Experts of a small language model.
Size: 13 layers, width 128, vocabulary 8192, 15.9M parameters.
Experts: 80 experts in each of 13 layers, 32 dReLU neurons an expert.
Below are experts of layer 2 (counted from 0) of a mixture-of-experts language model. Rows are named down (a neuron's output weights, with its number) and show model dimensions 0-127. Each number is 128 + 32 x the weight over its row's rms, rounded and kept within 0 to 255. Numbers have three digits each.
Before each expert's rows: a language model's description of what the expert responds to. This comes from a sample of Wikipedia text that the model never trained on.

# expert 29
What it handles: Periods and table pipes
down1:150125115121096137127131136187105171140078172137141142094171159154087147158098147151145103104146122110077186174148080131123102111135127145086147152082148071113106163063110158095155139152137093148134142150133133096169105136101129110178166148092144183148145090149106098131143137113091066171112150202108058087115104098152146123232076096126166201157130182086124154100073145149109149138120
down2:166110120122096131117094123194144111146115149144112156151140112157165135101158168068107069113134108118161078155073124175136197089114169128115166111160105107222155173141145107111096074134081150159099112098123137116090103172158107129122214097064107111094165080108119108105125065123136123143092134130117051142184141094107123110146133089121070116184138071091095114162146148147137113167133
down3:134181104083161149143121124151148104099095105124162163134131164125136063148125096147140157115104126181175136100119113141152079122138126140096131139099162061144124154141122097120130114064117121128130133119150143113073182147121132124102135072122138101193143095146149171129125099134022160134151100123109112114157146158108208165151056190184140081047116096095154153127063190155085136148175
down4:090101137189173150137095107107087137093062117061061121118115121098149113137126129105149113085123088122169215118125143148123119109042147147138153149113167135124155123168104146114100146140150100111070128152178106159187135090131161125113165159139127123181153112121095114126115075126030047133076102138105197140130140129219112087140128085146163127144136098110113096099141148132115151125163
down5:105135097114147172076130103135200067111143137130156080151111078150126058069079131136069119124156066125129167166066086150085130131170121111150096140094136120128136142067124161105120071146123071131117134102137144117052153105143181136163154154113042117164112114175125117127135128081134180167063152105126115097167099143141119136110106165152072159155094111152146113150101147105145106146199
down6:115106147115128140149120086156135078107090084109122169091129081155152166090131112123122145119152125144146114119118130203122140153099129130097203156144096182195121159136128121096134156155134066106087179142070168081157128148078163110073173132152106047124154101098120120124126130141105126130195143129096085143138209119124120096191141089173127119191137096173158125114060160200131155097121
down7:174134095111141137048084164121179128138157121145152106102148072097181125149166117143165098158091134146098129155170149135154114156126149157093125128112148129162146142148157154134097107095123144061103124104097157184085068123152159141154228137099171177138085121125146174123116131122123133160144169133129080133076149115126099123064120161072050094073105119171148035084104129106092117119144
down8:106114101184144216158161090109170119136095184130120139143105090131131141134144101109126129105121094100113157137067070143139156166070101094124114122124144093146128068105110137176091127082157168115115109113107143145148120125119139114169204070061112138118116123185121114111089093138187123088125111119150162097170085197096131117105092159095150114097048097157081189141192089108096143134161
down9:088162147107125119183140141078105157085090076097143141133143097130113093111134069132142138125091103167160093152086106126155128090134105190110098080170072129082145106116104105080165127087107134127143164111127113112137182083081118144151186102140130112194140141146139147172118144072122124145106041087119102104179115117107142105071103220084076098095162097109152112165079143166095154150163
down10:108140131113159095143111047096091078104079135137060178150110181148151110155125137161138111144147170154185162131112163160124083047075112127133102087123097149110120126110152146055097124103164105142156173077149151162104142146111132168154102115121109115116131184112146156117105158118106042101100112144109142210148105133137183200079143159142110167161137106089059131152121131145099131124173
down11:169117094095083129180167073146156133163155116087126123157178161118137163123049122123102147135098079155133123197139140100139136120140104204131198155139107073155110097106135144137158112134150135126093155096162140128133045162118109166095157109114097081131121117106166115100165128101172109124063059117114107096130128185157134100168125050119172117172133106089082127142134128119146059115196
down12:148139115110103146134107145196147180148109153158159121112141144077134151144097155123142183138122122119119161121120096141149163098105112127126093015125083097102169142151139154099186172106132107152077156156140138155144093144139113125124132161134153146154145110164022158156090154116111113178165055134114144197169138088143111095108113209131132106162108104199150069067089141133095139159105
down13:094128107171161164160116125155118105130140084098118157101149193163145181102141163122116083168134059119149196137102083165152093134124079154150144180107090165213126179086116144126114107190126126119155120096085140182157162135118124075141162137106059180143144143087146115092193140140116103165094173107141112134050156069115120154157137121098152178095133144165151089123147136105143122084104
down14:150157181131098168130143176150144156138152115181155115148137104099139132120080079079137107121120118141087129131168105053119153113068120168150181160111132162134139167185210119084123178095146109095137144138185196129106147099072195110136133083142117161137059109106197147140121156130077067116174124125079118157182161149096152111136139178089107099124157096138099098087153150127088129133126
down15:123143146108108145113084141113084167141166143079159111120119082106158164105152098171140096117124097122090166149122129161077138110061109152136187164124113189096064123119145161131135116131157115180126178134147141122145134057140131085136124121085085124166178115126153116158132040120141152148098054158161064073126161103121137103169101114168028084160162142097104124145087192119139145116104
down16:158129166091146168134119082154165200100131142111163089075101128134189063153128131141185126118208101093128118130142160129074135094137126118117059112152170128135109107076164146140089114111096116127125111151126127082122161111153076138159149119193128157163061108153101122115162077217118163124138098140139107191144169106113104084148134131116147148120159141150113036170136088131083102089097

# expert 45
What it handles: Table cell separators
down0:134115117132138093209090083140118107121094127143156110134142184119107139093150180128086123138078114119130119111092062125187119179159110075079126074122151136138165166115110100138146080173105100113118124073115117112120082122159124097165099161128177141083215144187106178104167159139114109092175083135170171121158138142158085119146142171137148092140210124105105101129118098152186107146197
down1:075132171185135133133167085177155104144117132118130080111158135180143164151108104161108135169120078111142155120106082155116138110106105096078153172127116097097106160125151153098077083119122128085125133136037181135097123100144147128166183130163125114160199096140148146147148121166005138067124139192166165140140112125108130147166131147149131119124135119177079126139106085109095110212135
down2:054129144126133082111150115140124123111187129117155136142148074161110121127106128178126136069164126081092132065177119186145106152126133127134081149078109082112129124095135151136067099082135185175090149087145143113192132117165050118091111080117057209097141096148139115084105133104105122129157142168138137109139184106138166158094150098122110182146130084135038112107132127163101126133087
down3:153191115120116122182116121079109089089087181095091133150143011089077131135117192109143082124151120130139141178105139106130130101144108107119111089071059123074085139082141089111119122103128152104114172147131136184102121114118070151146077165119092101080137091158147120131102115159089107150212139099155122207173091153085090120146137119094109128135128085157147097143113081125123125129128
down4:159150180138113194213085094117108160116153122142169136154144108121202159143130153108142054147108144118127127081108052123101148112096095127183097041101090134110050173084111148136160111138126150193141080145101097132156081149091164094109118152089121108150128092163130156167157136167094120168155136167179125164110168118124138139150150137125105143126159101094136207105135170095125108140110
down5:143124125132102180111118143166129119157180127130137123133087218163143116106075137120127117191113130112129058080125091114163124064055130077191081124171149120161114113061141092135173122121097106088071138111104098138065146122131198155143134132124132138134109172164139129121108127146163165176168144144109150130161099068147051173160152143155074138119116159110189177159132147088124126146151
down6:115118140118157108167119127159116101110146085190091120139080205072152143134135133123133078147107104143165137114142099107139103093112142093102194062098111111136142166183129151135106094077102109146154068132204115153129157118140139077124143169125097228173164138173145173165188167117115094174138127128097155106126168129092098089171103066132134170179172184139117113123092132118113152133090
down7:121185118077122144098130108143132175110103082159092180139174159147124136137117161083086147119134086167146070108082102198141126172116170168163127109136144100148124132118119157069113149128184043115125119103131165149189138143153171077067083107119156128165160138127150155101162124077133124149130085144061064119151135111127117151110220076133146078102117133101204117136136136123171112148138
down8:095166094126108146130138098157150122082157129140160160121149109116067140201129076151124075142104121110075065210153138101077063123136093122107122131161173080169089116186146150143114181089096143132115068118063142121121173132098137092126176148113152086111137172102142111101083124132119111168158132232137108162136156157132167102153126095088091112103105129146136051132152144135085106126142
down9:132137122153118134093110125148082162163129093081134141137117135076151128174116152106180157201083128094082147141128096167138091123104022163119154055152107089121125124135100182120108133116086149106139129133114098089118107123148090138107177122164157118116050099163113108127140138150094157103150107148128175170144166093061136149095087106140115162116138117091204193154162116130164106052065
down10:055186180101133118159058135153185114175117121119053137106095132117157183102130161114117143135133077118141108116144149136099175098128155140148195147187109089165163140133158115111138133114172139121124114140163176175072102104049133124202166165157123134169108109121128130093110138173101174149107096109083135170124135077076097130120058057169152105112142110101117126133131092134100085116108
down11:164139181186102166161094126166113159138182132126142227148142178120128141108146143074136123114107160109121149142113095191146137104147134093177100161149107106153146162155148094116098148089163113130130123213111152138171112098156139143150167134086132111147112149097177057135108132108132090129067103146138096154139108185190156113035101160112084105062122183136142132135091177120161140163148
down12:113176153095130157159119099154147111121104168179148071082150094132142156090124106155125150121144127113144172152126148139100144149137110143090075137108159156083106124156143126064141126155145096128114121153138144109088156103133099121138175094131122090080147070074147100100071105152064187117090085129155145236157136150096160096114109185127115079097093109211101127103119087156181087206132
down13:116151136129144088092096112113172085152137109140161154141132118081164154095120191156118114158103131075107099176134203193171119094113126114123151101109087103143069148137179092149099171147141184102099148141085084112117133142145155160144163117082154157096119080147060107063168063141137113126164105103101122141152167114157101103197134094162082174105161108138093100054098101162147154177125
down14:143128124141163120137141163148187138097125190161061108090181165122092190097163132134122105206150123072097127123161149076133134127193090152107145133155102164156084099129183159169115141070130132078117092066131093147134128125118111147131134108166101155148123175176182101111180127192164101172123175116148145070170114134176109113123132123131126170199142068116120121164106128128189124155126
down15:123173126103107156115094147123134111104075166167078103144154112160104071163139162150105123083139100081115106138097146127172145092141128138132170151194069132114098109152150126100102126122169158120152071113114143164059155151165100162115136163130085100120097110147124121077105095163046130053183152184146112184127036132111175158138110116082123149165138078141147097181110090142097143163093

# expert 20
What it handles: Place and institution names
down0:120100130129147107137117173143111088125117079092109086118208131068122165204111154114143091135150172131153149129095145139139133131159103149080020108152148109190147117145129085098110119082052109142178161160105119129074171098176110127168158116093129141077158103112104092076198151121123164147082089143129130137139140059125081127121139114081129165119119073125160124146098160121166089155099
down1:077120088157166144096103085151147105154115137128118133136159104113153156176126176114233088126154164100146107149091117130144107122100065168097122122112116063125085134062126136129097129121127106098134065120138139156187164110087174124091151076164192193120070124132148127093128112131084117148138091169127135174119099120172149074130123128109190194062092132134174128134127173136130083083107
down2:151139215103123119187142118140051091185126188104149111097146135110153127068099141144102141108156124061141126148121126135193155076203124107135108183154107107112162133120144109190113117086113110129098148138105124105094167127078094088090176214172111124145055101103137116091125115088160097119149120152106142125139155116117134098138118135126153135065122133167091092178099123187139190106102
down3:112152093192129111118158124113179137160123096084094161113091118048125071190164140115125161083074118074132146192119080141143104131096125111115145138163171100109061138152146067109133120097176123089160140181076161171131172087115118171090161127113146125143134150120162158112105170133174118182095150073144153096146140081139138185127102178113117163145192191181119138119120127096101147113112
down4:136169113120063086181106156118140119138134116125137114105129152122138146129136128115182112125152135115142183061088084135177128150129109141141143132097121095179114194094126079093079138071099100155148142171096132140103139109088170105088086069074138099139138094152133126131133083105167147128057142190138111055167155142142191065162104152073137109161164179170103170177140165172140142133178
down5:141127171088152094186151108143111156130057164195118186154135099115102125140191138139181084045133138103151143144153213109172089120154077149115132133085150096103132155101096115120155087168144145104130183136082149148140091100137102116112125081081154144099128154157133137135100088160072128107104131194141067131204141132147123117165086093113115153127117111150136179070116099174149103163100
down6:174092144150137097170095140095131111087069170173070106071108146052118129183132151145153102122168132164143099155124125201127137100127098160063132100175157084102064119118184109137110090132078147082131094124123112141099151129172070116119162107086170109167128150135070135078148040156111155166098114148142122122120148123123160113153182115100188109107159074124077138149124151151119145154113
down7:120128163156127151159062179166153129112122106131140136156166112129140167090105157138181126076149115152138186129155065194099104108139136115091169145117140100121101106165138145157090095129123092121202103096117135099101088109164134144168153069198118149133187099094192161129171088122026161187170163153135139092155134076178149135129073119167101142123142154119151148145106113139160115170101
down8:075153087142135127110143151175100138126092064109127118158131137083108137159149132106149217138130105195106147126144131166183156103107116084125151152129105124130198109120162141108158171135157120148174120073171131142132162130180103155133134096077155088071070137169096139161226163170136125129171103124112136119053061174139095114104148158135145088091168105158147111135120113107112102152197
down9:140095174124111121130023166172121122156115155123160135167196120155125151073160111151202131118168143131162185126071128163078103100131109149133183159145098089138091125155143135146122119130100109163114135114123132135123099066141168147176136081128127102194172157118146080117122061184047109171189120141149127106155167100170113083119109114138095140131126177125151151164110158098146168174097
down10:134153124098127110170125117103134115137159097130098164134153122103071097107129184151134119063119113155165184196136092173088119111166108145128091157097100067118102100127142112109097164155199113155173082157143153138188099118099124113156132123167111116119140187096142184154107044163067104109133147145076150119137143137191073172076111145174061148121089193129178102139147147145133145153146
down11:067122127112046126146176131130131177109131163146085072088143136146130156139148116128120139145095173112137091138170114145153158153122156129124123069097077106137143177076170129123157127142128155156130136077146135187164139098097185088122123103114138144137095109164094100071167125127125162128130071135122192111126141135207167059098090093098138140013113109096178117116101190170135129150103
down12:119118096133101183142082037136157098123057151139114102096145178132115144158179143088184145110177092123137083117131104137107142120133118123137125112161110144109122109138148128113125168108103144162053104134144201095127100114125177110200110075071190152161102122118108131179145118134095127144200167166137098160181133075100180144151158083149107049136128157093096145131089110113112152116075
down13:127184104101115163154154093172148119050099138136122199069165148141122136166112141075106124085164164175129158120093145137110179105143162146085111132141175143113148107181144121118122102143081072120144110099152115150143072175225093161161197159107088088171127098071133108096165131110084097141153112134121117084142109127078113096129049083137144110095115097120118140116149168143134083107166
down14:104137144164154096114142081120116131160057140184115124114106137165110154170155177061127123103098106154115086143156132130118126113112124151105113036096140113145139122060156093117106140111156164135112147060194154118195099118109076134136133176141194134118138136120102118161131183065078105142078118132066129167163150162171124127101110096109155074152145085135144048128182115101152110139071
down15:129113110106158117106111060094131131155094145158182073112090093091127094074113120103125131095115093147154090096158135145103144092070088141142195180093118130131144128114137111113166137191115063124113165069139120094141114070147136152131127089105089110121117136060153130107071108157127105175155095154114136156132112168187146140176129055162125123086109226121146113147119207120118082083115

# expert 57
What it handles: List bullets and row-start pipes
down0:165102135117147155133121137173147135106092168124153089119121067069180197100163141166151175168089150163089129150113132177131102089135115138097063093139128143097107166105113093161160108160125155148106117139098210091077091147155126152251121115145121132176106150072088184130170126116125099176178076150094131108158133137115088102110107088088158148094144125147136162155143170144131112109145
down1:081137156120153060153142115121153160092140089161147145123162095189148101099161084155145088147171123105122142138123171108051141154115156119143134121143158155091065159078111138089122130080175047149113142113124164088167097090145154071109160124123117082130117169130152153140129125120050158147145159132166089096135165118131117081164153156169189126149089077139188059163180146154114113146083
down2:084149151131160143115120100134134104158135140142105182092105147099156127149155146146111118137172094198115118193094091089132076149079137173153144070126062116150059142080172155124146122130082129156155139133133134108179152115190147114164153093101157111126109134141186106130181192108075166149111118099175157072164145112172160127188116168167095166133153141145138156119081159105172045155115
down3:112130113200094186128120144144134111119090093178138116125098127093161081129159159088108096112157143117139137139141104150106126120117088142128114148115183155136135041158132140158136121097163152106067066172090175147172162120159159064101157066109170145102022159174122068139128156112126135128123161113101201087139171084119099178174181137109154133137142138145140124179111169107107171133117
down4:140138185180169098157113084117168136124088158126065107116133075060115129140077127110116118106161099128146081123082154127147128156148142196132126115138113137158136136107146177132149176162153183064100111190131134122100141072120088173190135171109092151097144133118067106152167162223108091172113123089131130076142199149128109151104120087116160126134086191130162143148121079119108122113094
down5:104176210133121112080127094161096102158128110117137185104184120117126154146117111119156094118115148095100089189168063118129144158078100106143113148127107105114190150179068142143092145057128159130160126095093153126148158085063201164137088105120179159099087083169134124116066160152145131188142085121093186101132178112108116155133132149128170062106160134176149111107122132139144117147126
down6:129089148086132107162171145124123114180110178184098160149118086116159151114226133118149091099086101118066132111186156147077135166103199098089157147128116130146098104143139157124099112093128164120096154101125093112130114081114164166141153026117145131125153073149167143108119161111170070116136157099102137152124153106031147145101096125121111093126134119151119076156105126116166099080190
down7:107148129165131153095134143126161177136121161080143144174091152135155118188110043102159136142093097117082158120137126161178108108134124163156162151091141118132139094111129057151134127128123096129181115089160095123161142095100104150088121093117131155084099125163094126120138244065121111085111141107152125137110161094079135121153128119118129032095181137142212161134206144135156163154103
down8:124153134179116145067137084140123164135110157169152105120149204074137099138132122072147131100147129104139121157121141078189074119097088194133138101149122100142214170086140192159097087078118133122139146133114120094140202137156187097149112111126172171132129134102104159134133152192076081149144100143084168123104163129157163099160201135092114160147126157090148151122131133078082129149180
down9:065108178147122081091123091111115175140126132132183113129175111145171178113110127144149073113140150080120192139115159121093154155103121083082140119159137105110052138203171082143082119066183111099124091131099153129156087088163111145164131109081141126094085125117158153100149111161119151099168117155114143141099117155089150104160062184174135142097129151137140091223093126134119074115160
down10:060167111189121108137130162115135137099125115122139113174130151189078089099118148101083096097129140107085151155147144078128150132120080135095223118131175106164077204117111146104109113070060093119168158146150107164156145175091155130121131123136133163158089115152182137171169088124093126146143111142141117136109118131110165160117100164101141094082096094133089129112165106089068071203085
down11:172114150052152085157115124196131126142124110088158170080120154105090113141112051098151098133188174128135129126145159111118139101148122121177094133098080122102167120140091120115111102093103138134094134133119151134109102067139041087184146128142121137130081174101138097077103218114133106187155056125163091111126154116093136112146096094128121157109130073114078071201134110131164124098141
down12:092158104097146117112138102094095196151122162131151137127166085177156113126157126053171204164102141123125126192191159110112114106112168155122107113126172064060105184114094114103113129090169064102122103135117172150143095108151129127092050083100138116093096135123150148120127165127139107084109159141101087165106177134106156105077173177128119149101114173178143110154167111089091078110100
down13:172124094132092142080119112151133155141110090084129157107088143104124089156113141121162215161079128150160126131146137139092097127099105068165093141078137127067100166116047117115152112124119157094132146170077116164196115089130184145135138108159164114144088097155164098135140157127093103161149153105165175183099159132156081109156117179076185060119125102185126093132128094146140144056099
down14:176127120190165090127121092085138118160139142070027169100181104098123122099114113145101125157122126101085126141122130118076088083113133147103099097128168101148117210154166073178127088122159120106181144136094165121082084193158164151129163111109148109151108132165074088148102059154137128142120140127086114166160187125156150118183170146159132096117182140111104088146100103154133081164126
down15:103158116169124141116111124156126128060148116199156137107105201104116050112147175157106060170132063113168101119192119069122137113135174110101141127177123111162124174166104163059096097075115112168112185115121104127149183132093160144106120120123124089161172162142146168151152138206131096109136145110126154128132138117137166181172087185124157127156138161127143081137146079117105113185125

# expert 6
What it handles: Hyphens, word-initial letters
down1:087169145112140159133133109142162204127075145122140178113136134145098115185098139107082120130179110178097145110156069120120157119121110193168134141090100110157086143125144141133137129112134079165076181080126187092143106129127118104128172126135134116096169144071166208139186136148070110142101071142161085120177139196168170139129162162138091136125089112153106112125117133144165078170207
down2:137172128160127139109095166108119124145109155135120121147151079087185139162169166129140133164131113171154112098142118161101181102136122134160119132051086103129106192139074093109146125092072161121100157140087097156070146120174141098097140114145137127230120125198206120135119114082107113136112091183142094100172120165131110093154133164127108117203162138084112139134085116120093039161136
down3:101132114125118147114133093122139132127097128126151122129110130114108089094109130090150168171123069193144168131090149188147157111131113120117142142159151099175127121127110057195152113099128156089153122100069114108140188137169165228080128143082128133090132132180089143198116110199080148125107139092127146077116173102126171094121137095103094121078142141122196129116148041163134163159179
down4:165097062084125138112135141148138106110103074082113171088123139155139176167177135119164126145120170167145102160101093140073079128165125093150085083119152191109119149168096127135160146182100134126125084186067164132158117129149177180125140127104104155165175115115093103102101138103138129186158105121139156147051205121099109112132145152114111077187122107182127163176099160151146091069153
down5:091163128143157116127109080085141116151152150164122128088146092087119179038133145103067151115144101135107122122147071146080113114119080161137088068053145186048087091121183130088130085128101122117160095137112160112096172132110164174150143149151104100105090173132141082092098131116143077137124133118117081063101126101107094106097133113158123149175172140076072080114135121122168142163086
down6:164162162121127124125173137134180152151065132166144080123113159106135168172153089104135139124188157094144129157134143168139081107100067140160175160117173086145142115103145152137046094049125103100102114114097134092172163141106120141081125156096130149106107103128120183169167154085123112084070111136171128130116121135149202094145149118172173088108128094121132094126170186140158143207192
down7:168174147151136158149093117070146134183123127149103146110202200103133127145088137133117135158144097161157143109106109161147131179041158102164136116154111128186159160124154137074094120159070154150092081147127119069148075123121101133137099106102164057096162107136096161141141180130019137139076148172142116152151167098122118176081142136071131114140130106155066115123124119149097112146145
down8:147101130127107138109164092096127149188129119117122178109136147076174121133201132130124089126177088187126154115122126199108177083107107125073166081084119074073094162161124150092167122088141178123098156110150166127146082094152128106168218123117107119161057168118120096154120145126101084177132136186126097107178104117112132124124076107125079126121120147054113159122128133104194117099152
down9:189089145133072068187079111099132165146082081170142125163140146111127173142098178123102137150105125202142126124180082151155156133128117180138160166123148185147070159088135141139096134125108127083100140119084146148120060120145157109133141136093112103152103139133127152188166164131064126172081116154128190170157128150128132085063072147115188114182105158098128059117098131109117150134145
down10:123145124099138101118118152112193173156141124098105127168110123110114123173114018131166132087097103089085128138169137170158104132141126160151123163099097099139134119141107041133171138142116099085150072094149102089134128059110088151136115095107152142117091097150152131150144204086124108091100175119155121163150161111090107058076131128086116054070137155102185105125174152126185121117095
down11:110139112146110063145101146162172140166097086165132129094107129080034112055141079103091117137120093049116172139144138164150095136200109112137124163102152072094199138200137135155142106045089102085135122074121105131135130105098169154099134166084182113169108131091144127120137121176167108086109186150140105130129150118125108135133109147133184099145097116143118093157116137176136172122128
down12:072114096108122135140116126119148149122130194132114113084158074116140063161124148067110110124176107178107100073091109177110052047067142130108106160114153096143134118127119144099093150143160118063167132071086153123110151126138172114166098084094180154171073045101131164129164101185119077125123134127127137172139111131151125099131075171107178141134151142105110094067115130132103138103149
down13:161112155151136138111129150095143187116121101140148124096168131102161070084162178114185087129210142152157114155165154158130082141101113142120070102140111110138128146164173133159117071102103119063143110154117138128071146065163115116159144115155149056137107101160214123120096103133141124103120133127094096159032085119161146205160183137146121163155130134094140146146167137097172107132179
down14:189091130049164117131107161132090150153138115171148153073100125078188095136113157117158142127120128142105147136180113136108088112154087121130113158146065145156146122152143147163110082118101148103113086138112114101121032129067092117117154099162095112155043111098130095137095101150067092206122057167141096121136175090115119091106094149147098121125135150110110055182159152137155140105148
down15:113143112069112078126133134134112191193124096109158181123146179136130186148174117102169168157135104108118140138179142157086127139058162155133145152129077116095086116121130177107149089155117087162124165146082181161162180111113162118083102077089119113091152187111128162122141086124117081112121137137112121179073111121157116143175197108066089101167097073151095086133139136097118076160164
down16:210196090143120093174104146109146123101090123115112172061111097117159149190139142136144148065096160096097194172143104114139136169106106153077107104140134101084139046094187113137119172159107157131151093103131138116084123180155102116155158139123156142108065141151110167118139099125040063134163122148115165158138150095134145176162124088110121112142135119143095139111112102207166114112105

# expert 18
What it handles: Place and institution names
down0:118134111083095101185128125184087092110158123127149182118127101126104170142106076137114109104103152125123156137162117111153093179117086175155116073152173105083147155101152208189141109120062198136128120174108201128193128138137199129112171159172053114120152146165123153180125117177060114124095164133156145139098127098164129152107127118121094149153109158143122056114115135141112126099093
down1:130109101149134145111123099176151052083120146138144149122172174150106139126216132118058129097145075056095110158146115075145112072132137165138082144102155117139068136087119149130149114127163117089078139158119078152130100099154169155156007133129157162156138133134116091140185148108159150119181148133091083154145159125063175123145170143092127162093106124138136111118149161165174154125131
down2:115139198161116169106149067109124127100105116144172124129158128087065110090102160152065103078140119121152168126086081151182149063129192128207124114139163141110123088102160136150103156116143158149165120098142174151127102085154199155150143121104086129110117108125094126161175125113108086152165110108129196120198102171095178140117160142156108088179166144156180180149134139095121105125082
down3:137136124137127094105075095088141115140089109057184142083140152155134148064119103097107103086129093126086128148133124141092137075128156140169131184155091109099144178124162115144139123096161144093134161128157117086177082105088157157161170081156073059153187159167097069129106112158076117093173047155168116126180149083121146162153117122130207145180104099099117133110126128137147166104111
down4:092143135113126162087130163123156088124138109086182107122107095147126148110146123146113198113151079095082084108117074194170118108155098099168142175148090106152123111063160117142147176107155109139091107083112099136077179123180193145118136126121124146148103095215099146121187137125148136161151096083168074103151115066149178080150102120092111119087083123084095128122074067157148147117116
down5:082125130140174102168164143101182058116140115111091161087181175085101131211142118101071152119168145154104105082121117174140145095129118183137148143140146103110111159142225111113128121146147092095121093129072185149150097107122119108195158133119140119118102144083120157105108065117021135174156139145174095138146147144113133126116118151214112133117117167112164108152138091087130116141134
down6:109146136144194144172157194065166114116118132184116093182094093143123083141123127101137188131148160126129121146113094125084095086133111100132165135114205085132138153108200128068132093059045140101176123129164116104134103155116137161169129105140146115125051123167178138187152134079048186145164104148165135126151130115135157138148157070116112098123090136165158133107135132108105107133144
down7:132116103096163157127086158126129121088055082159148123106162110094158148165162109166080131144146137111170172153071100172198162142158125175179139151120143101091127143117149143131104102099107096108117131080134186144124148144140142095081112116129102110028058148149126153180151119073112151081125067134154151148072127110123116138199126175153097146140115153121098065128134168085129192177135
down8:196196087192127084147116112101170152114115126147147148138133131182063179130137127132128116129098073138135096151152054103175126138107072152169049121110122135122144148095142110175101128165125108152139119111095106168180157162109098144141129121141130096099088162115180098121176115073079112175049126182143127198131127190108100142168124114113118124191078160129119153162103128099125101164152
down9:067096130202186210146112076100150142127101081127157137106138110129148109134074099140131129111153116136129124100146105143156127127081122182143116146150102162173092150174174139094163148107057179093192134098088104105132154107150085126185105124129157107098151089130163149143149125181124134120182092173111156117140074084121134195145153095097115117083108092129168027144118103133111121157175
down10:102068099124103117148182161110105089105109160120145069157103149059028077129108172148171166131123071121128113136085082146150094149097180109121118064163157120127164103099171103128090153132147071115102174079124155101120080155090146072115138112122138101155135095157102211149079139088100125123153125082095161145137107126123176152141176065148114143149131161135092156159145091090141132135113
down11:136113121125184150104116139109156147122123199130080113108200150142108178180140112170145141080132147142181097233137131150114125126133102156197134058107174093116112168135167086102151090085168141121149127136160092089147135105194153152127130092100125105171147165139090181108176073099114086107125111094191129121162125172143148092147157123130145099115167173150173125103145162177096135168158
down12:114153107126136094157097102113175132143131082089140102078131183074120111136135116131197116114136141147133128189130075217095080091081106138125141103176126156131123177081155082104091122143104096087084105157034124120171160126114135133174165119120185126105116114146109160148171154099108173141089120190137098121163086144117131185081133164088165123147124204087118188144127094133151105117109
down13:130121076193114087145128149143164119146147079183146087195185182164130096109173129140140159200101105155150110114142110128109181117138136057120163134138156134084116125106150196098141094127089102085149129133131178110131121186173165136124128166104093151172167083125145109186144166172026121167090103120118117106094101145132089080215147110135151112123100129084121136104125143134127162139113
down14:113179087122091085134092143122154149114122132095167086141132189092105189123126074150106141153116126165134117110131073096103114122126103151165163106089123076188129114088138110131157086103148107110178160110085152108124064144159130135055067173171147167081119167143111150173123133144097051145073128143122113128099089139097137149176157141123071110187216070080134154155140145099123121128093
down15:186123154099176097148059171112102140072116100105160127152098072129132134123122176154118078150098137192146113145116094172127118125093107146148111094172126109110150099080187124051166135162125145113156216112155195137171086153114095086147164139169135081116126115102135148180121093139050103092115168177089090167149135154093095115121121112124129119103115169133072104126131099095148082135080